{"d_expert": 96, "hidden_act": "squared_reglu", "normalize_top_k": true, "init_std_router": 0.0123, "lr_router": 0.0011, "max_grad_norm": 2.0, "max_seq_len": 512, "train_tokens": 671000000}
Below are experts of layer 2 (counted from 0) of a mixture-of-experts language model. Rows are named gate (a neuron's input weights, with its number), up (a neuron's input weights, with its number) and show model dimensions 0-191. Each number is 128 + 24 x the weight over its row's rms, rounded and kept within 0 to 255. Numbers have three digits each.
Before each expert's rows: "gets" lists some tokens that make up at least twice as much of what it gets as of all text. This comes from a sample of Wikipedia text that the model never trained on. Tokens count by the router's weight.

# expert 56
gets: "\n", " disc", "==Pro", " Poll", " im", "DI"
gate1:105147128120136138121167146103158157112141132112125141126127111123124102122156123111113161082152074113134139067083151124124163131114090123157158117127089123152147122128123115131087117125114175142149107098098127152132149169110101155118130096131152133155152148083118117107198122162090117096131161080136107133130141111115130121156107100136141129135129121131132140134132078164076137138147115142183132111114127113141107095113150146139147151135095164143140145139108177154085117099161137114116107133130158080149127173146106117194139157157120129157141138167137132135082122096108159095
up1:100145126121138138123165148101159159112142137113120138129125113124125110126153123111116158085152077109137138064080148126124162138115094130159161116122086119151144123131120116132093120127112178141144105098102125153133150168106103156119134099129143132151155155085117116107194119158082116098128162076137105137130145114112131124154109102133141133132129120131132140139131080160072132145148114144182127111117123111138110098114150145141146148140096165143138149134100176157087117099165132115118104131127154083153125178147107119197139155159119130156137138172138126139086116093106157102

# expert 11
gets: "i", "a", "ia", "o", "on", "ie"
gate0:134096155128129103135140131133104184114126159097149165108114157130149143118151097124149113126111175137132137164123150135131104134097126133146077101148167120192142158108131110102115112140115167166137135118086124136147145114183172130107171113125141163116074106074133101096126175148145153132152107121152144137141079122092073134130192122120123127105072101116105142142108147136109103099162114110172141117109146139148151104125131111134119136127114154105159117143167097131105157128149143129149098111093144099116103129130119144094126103136161146133076116112114114171144102134139140112
up0:123142111127127112097118139103174096118151107161108154132125082166104123154093113121137143141152156116117122138127123166132148101170122102136155169105142116118137098138083150137142107174169115098081123087161171130088111127128113146138150144121178143137125146171111120130139107115100154119128132142089095093110146155153136143126119149157118144137142108097161152117149101094097133123110099120155118127118115134113145105096125100084133115152175107151096101070164098122126098137061152167109126102132135155159113133115126110141160090083082110132141076109129146129144133162113144146

# expert 42
gets: "-", "\n", "=", "|", " born", " -"
gate0:127157086101137121117138154128088137087083153140105144141112130093118183127046118117127147147114115111144100116142061155169153104162120155098106165143101137130160157134145092126141155116163114131141103179111119111112143108128130115156163124085103130118107142142106121152127121093131110156114104102141088102123118125163141081134172144124129125137158137140095111159111162061158123158114095140129162141096141108114159106114116102100109091123126133105115099177120131163129105131114152123133133156103098142122120125096092130150102110113133144138110114097116106151128104151093093152
up0:107163100101134136117147163122078130107090145157118156131122129098135164129055111114132162154125099103137098113147051148174136109139120119082119169150099136138176144115154090127129171105162124134144107181124130105113169102112144117116145104096102126130110142125110121151129101096132113156113100097136105124114139135145141084130182169102142134159147141150112109153128161061151144155115097154137151135108124099116141127138130109096124093127130130097098103159130112151141109113118140114133134167112097163125126117085079107137101112125122135127110113112108113149154117136083095138

# expert 0
gets: " ", " |", " 0", " 1", " s", " t"
gate1:117088147113120141150102152118179110134148155174112123119126072124158116125134154124126088131111113113100143117134142189106130156145089105091148118127129102126114115154077156089105123135091122128113107146129134120107102077088091108124105098126139112146115107100157159127079138133160138141121152087130113122091150146138153144119100161145171134116143118175163130090144131108109101125140152156116112167116127154159148138117126167134146148103087181131136122142110081149121117129146123175088123111123126116114127138125080172131129157151135094122175154112143109144131160058134141135
up1:117092149112129140150100159120174112132148158178121126125133073132159116135134152124124107133104114112092136127136137188105125150144092105088150125129130104126118125141084156090108118149095112128112117151124139120117102078092096106127106105116144114141112109102148153129075137137162135127131157096127123125099152143133148144125106168146167133114146135175164121085150138105106098127142152160118118158110127150157147130114125168135146146098093186128138113149108074143114108128158128177086135108112125135102130142129079166138125159159138087123173148114146105149136168052135141130

# expert 3
gets: " P", " S", " D", " T", " N", " p"
gate0:198126119085140120103159113127095137138155125146124121126172163145112159111101117132140115146122124136140128160132139146100153100161108094119078173135136053160107141141113183121114130108121118108101093129149098093153123118132109153144112114142154140077120125124110145130144160096147144111124133130154113146150141127096163082170113092091086121091178124172129100131133115106152120105132135129161126068156097133117155154128145152134101143097138153113132143129131144155143110148084096100090111141136127104089100145152109135089176105089126114131122124108126106103131134157134163107
up0:140127134143133126128117124143135150144144144142119125091140159120148135108129128094173089134133133106130123118118129083094171112161158132161158144143121093102142106148120128157114159097132126047132093104149081092146107139115138107150077152089119151146100119133129161120132111119119112156159155068131132097115123138092123145149146158101130094138105171159161151147166118157169128109119124151147071096132164095159117148142092103156098154119137079169147190108079158150121129119112122123125134103126085125165127122108132137148132149123090128112111118097157145150131142114139095128

# expert 47
gets: " May", " January", " August", " March", " June", " July"
gate0:158117121149108129137135125120106122092151115115146178134116126094109150083114139142124121121119113103125158143158111088090163094189124125133125145139122131141114125171107127069099073130138156121141115130112148089116105138138093105126188101090127136114124112113113147098127152127132128127131179165128123111142117160147158098133146147124156152104161147112158121097127126098179182093129084115145154166099105171105178141136165142166108084127146154136137151130087151146119132088130154120095141095122131122159157139117147132131099140149093134136172130092129108159116177148103118117
up0:162112120151108122142129123119111119091155121117145179138113123095105152086110133138123123120115120101129158147159110092089160098193122121133128146142123126136113128172101129067092073133132155122138117131108146090114107138135090100127187101090130133114119105114110145095131146127135132131135182160130121107138115160147160101134152151121157150100161145113156123095123122101171185093125078117138157167103114168106176141134166148161106088120149156140131154123095160146123126092128157119103139097122130121157160144116146133137096136149097134143170129099120109161119175144109120116

# expert 41
gets: "k", "an", "ar", "am", "h", "ad"
gate1:132114103144138136117092108122137147111130124136127097112090154118116097153128139134147142076148124162155145124143142110095164130131116127123130137096128162123142092129141148141088145144109114129124111084121151161167141150146171128177144125134154085122119137128106140133150130170109151121066138074141169110084214157152134125157098126107118108108094134116134168140139096104172134116117084156137103107152111112125131146145144119106079121144093171122182162162141165101130105148143134171083123116155133126138120124137150106132146141111106126161074150144139141148128101109144078122
up1:119138136148131102110108118117130117156134137105137125081114138079138114126147095111103165155153140143107174142180092167113106062110142140102124133095088114129115118065154143147134163114142137161146122162074134118169094138120152119129103129118141142137149146132113110119145103092123122136116099133111112109166102134119086165131141107122125184181152149142128112084098141152127092124114137143132168147122111145132123112110161067119135122150143064098155093093106131092140178117158167111107135107132134137137181155121145111144130126128136125147136137093099109104152147149124094137

# expert 25
gets: " with", " for", " by", " at", " on", " of"
gate1:158150183159119121125102115135138110130131125143165125120113147153157098145147126159133089143162095080107126120165160147136099161117127116167115097131134118111148118131158089157142128143081156104145156097141143123138121145103147103122148143160078148110112135165158163132115126162195110140124091118158105105152150117132130124138149111125139117123109088173108160111138164145137171112136145150159158093123174133125162147114114130120114120143110140097175155182133144150114125107162118101109127172164116133091178097099124172121122112111142118166118086111131106111150141087115124166
up1:102123141107121102068150133132141131105111144147123132137147114121126146141094115147150126129147078105154127140167134086131148157166115128147151133130180071144109161162158115130168091142079134147135179104135154134134138118120105115172166116127120124128094123083116158174099127131150153140110104118189103102125136089121111138165137128147128099133157102129115153129120163078126139121173165140157141116090157087076133190145120163120146102116114150123160156160105123145100131081140150140106126175132108119094136121098152116105125151130156117150127117149125136114143135083103124126

# expert 52
gets: " of", " in", " from", " In", "In", " at"
gate1:140084157159143127107155101143136051158170120125121130138121095128106152123116108087127098126110115152120142112127161128166092116143161131148157152131095112125108143126122153102095078102102185120123121118134112132125133177094137156169073120134155141124106146137157095080143103134109148148120128151143169154151153081083174123170113122174170112145116167130118110101149102113147134142113133167103126163139119095134140112092101121133127154077165101143095156084137111130144108126098120131128154170134112123109118125140127122179110114133115124109131112116158106108105138124095117144
up1:080099118136158130079146092173152075120121124138112104115144104116126139155095125092137124119079101138132121116118145100171076102120155159131155132168103113109137143142126130114107104108078165136114108121123110112133154170122123187156104139142156123139117151131167109100116128122115147133135124114175191141162138062110157146163113154126159125092152171121139106099112099092141128140100154155096113138115153121135146118105143117141131142093121105142093156093113132120153127133120095129176183162136132173114138138143147151165131125145113102104115139131155143106127126127080122149

# expert 20
gets: " 5", " 3", " 6", " 4", " 2", " two"
gate2:144104125126130127192149104134108126136108164117129142129141183124144128090119172113113142154126075134142073142107120073109143143135130097119118091142133131136126121131138097151118164121120141130162139154137153165125132125134139149109094082160157155142097111097159112120135158144170133101110134144145121139123104091122103134119073167155105130121134154171131109106131126097148147140181161151097152131133156144150091141126103161096137146104135123085159076162128100125138093188144156169143136142125142134178145149125118125088151149125113149119168103112135154099114180110103127110
up2:145151114114133170174142116150111128131140122124129124117167178143147185121130129107148122104119100124148101107092159129112145168115130103134091120143132170126152101074135116155063126132126113092110139125130189110152139098133133142107078130130140110106089121106113126106184176144173139133153139105121182153126121146114103116132142169147126098106114134167137082143115120138148147132149153154138125124125080141137101087131092160078121158126111136140170089128160156157115120158126100150133142121136127139145104130113108111093128162145112176102165091120113165110143154109110151149

# expert 36
gets: "-", " |", " of", "ic", ";", "|"
gate1:106158133091136118155117140116123158091133121114134125150137103110125136115109107138118094085125134146127128089149122118147137165122120115135154114098096158116129157080134123100130148140124134126151160126103119143114106154128166091074140135124092151101117107133127174093143115104106099107124125141072120104128132168108118095154157101142125074140099159100105102129132114090112120139113168136104087113167141125088129135142083104083146121133091155146092118156142115126091133113113104130101127144152169107179164107120144095081110158131184136122115121147192137076097115150095158115
up1:149111100126180155119132133171140093136149143137114132115118143134135114136129118127109114156131105112135105154122116118096104108159132106140118141157165111153122117160141139165171085112114132131100104139142166103182129131118101153165121135158172092132114145128116042145125118146153159137126154125175133136158108113128132143100125152107104182122152082148122138111117165125156121124161077120146132153103106143148140104096152142147089150117132108096156128093119119141166075132138181098154152102104090154077091154145134137168168091124095134131139129120091115150154108127137107142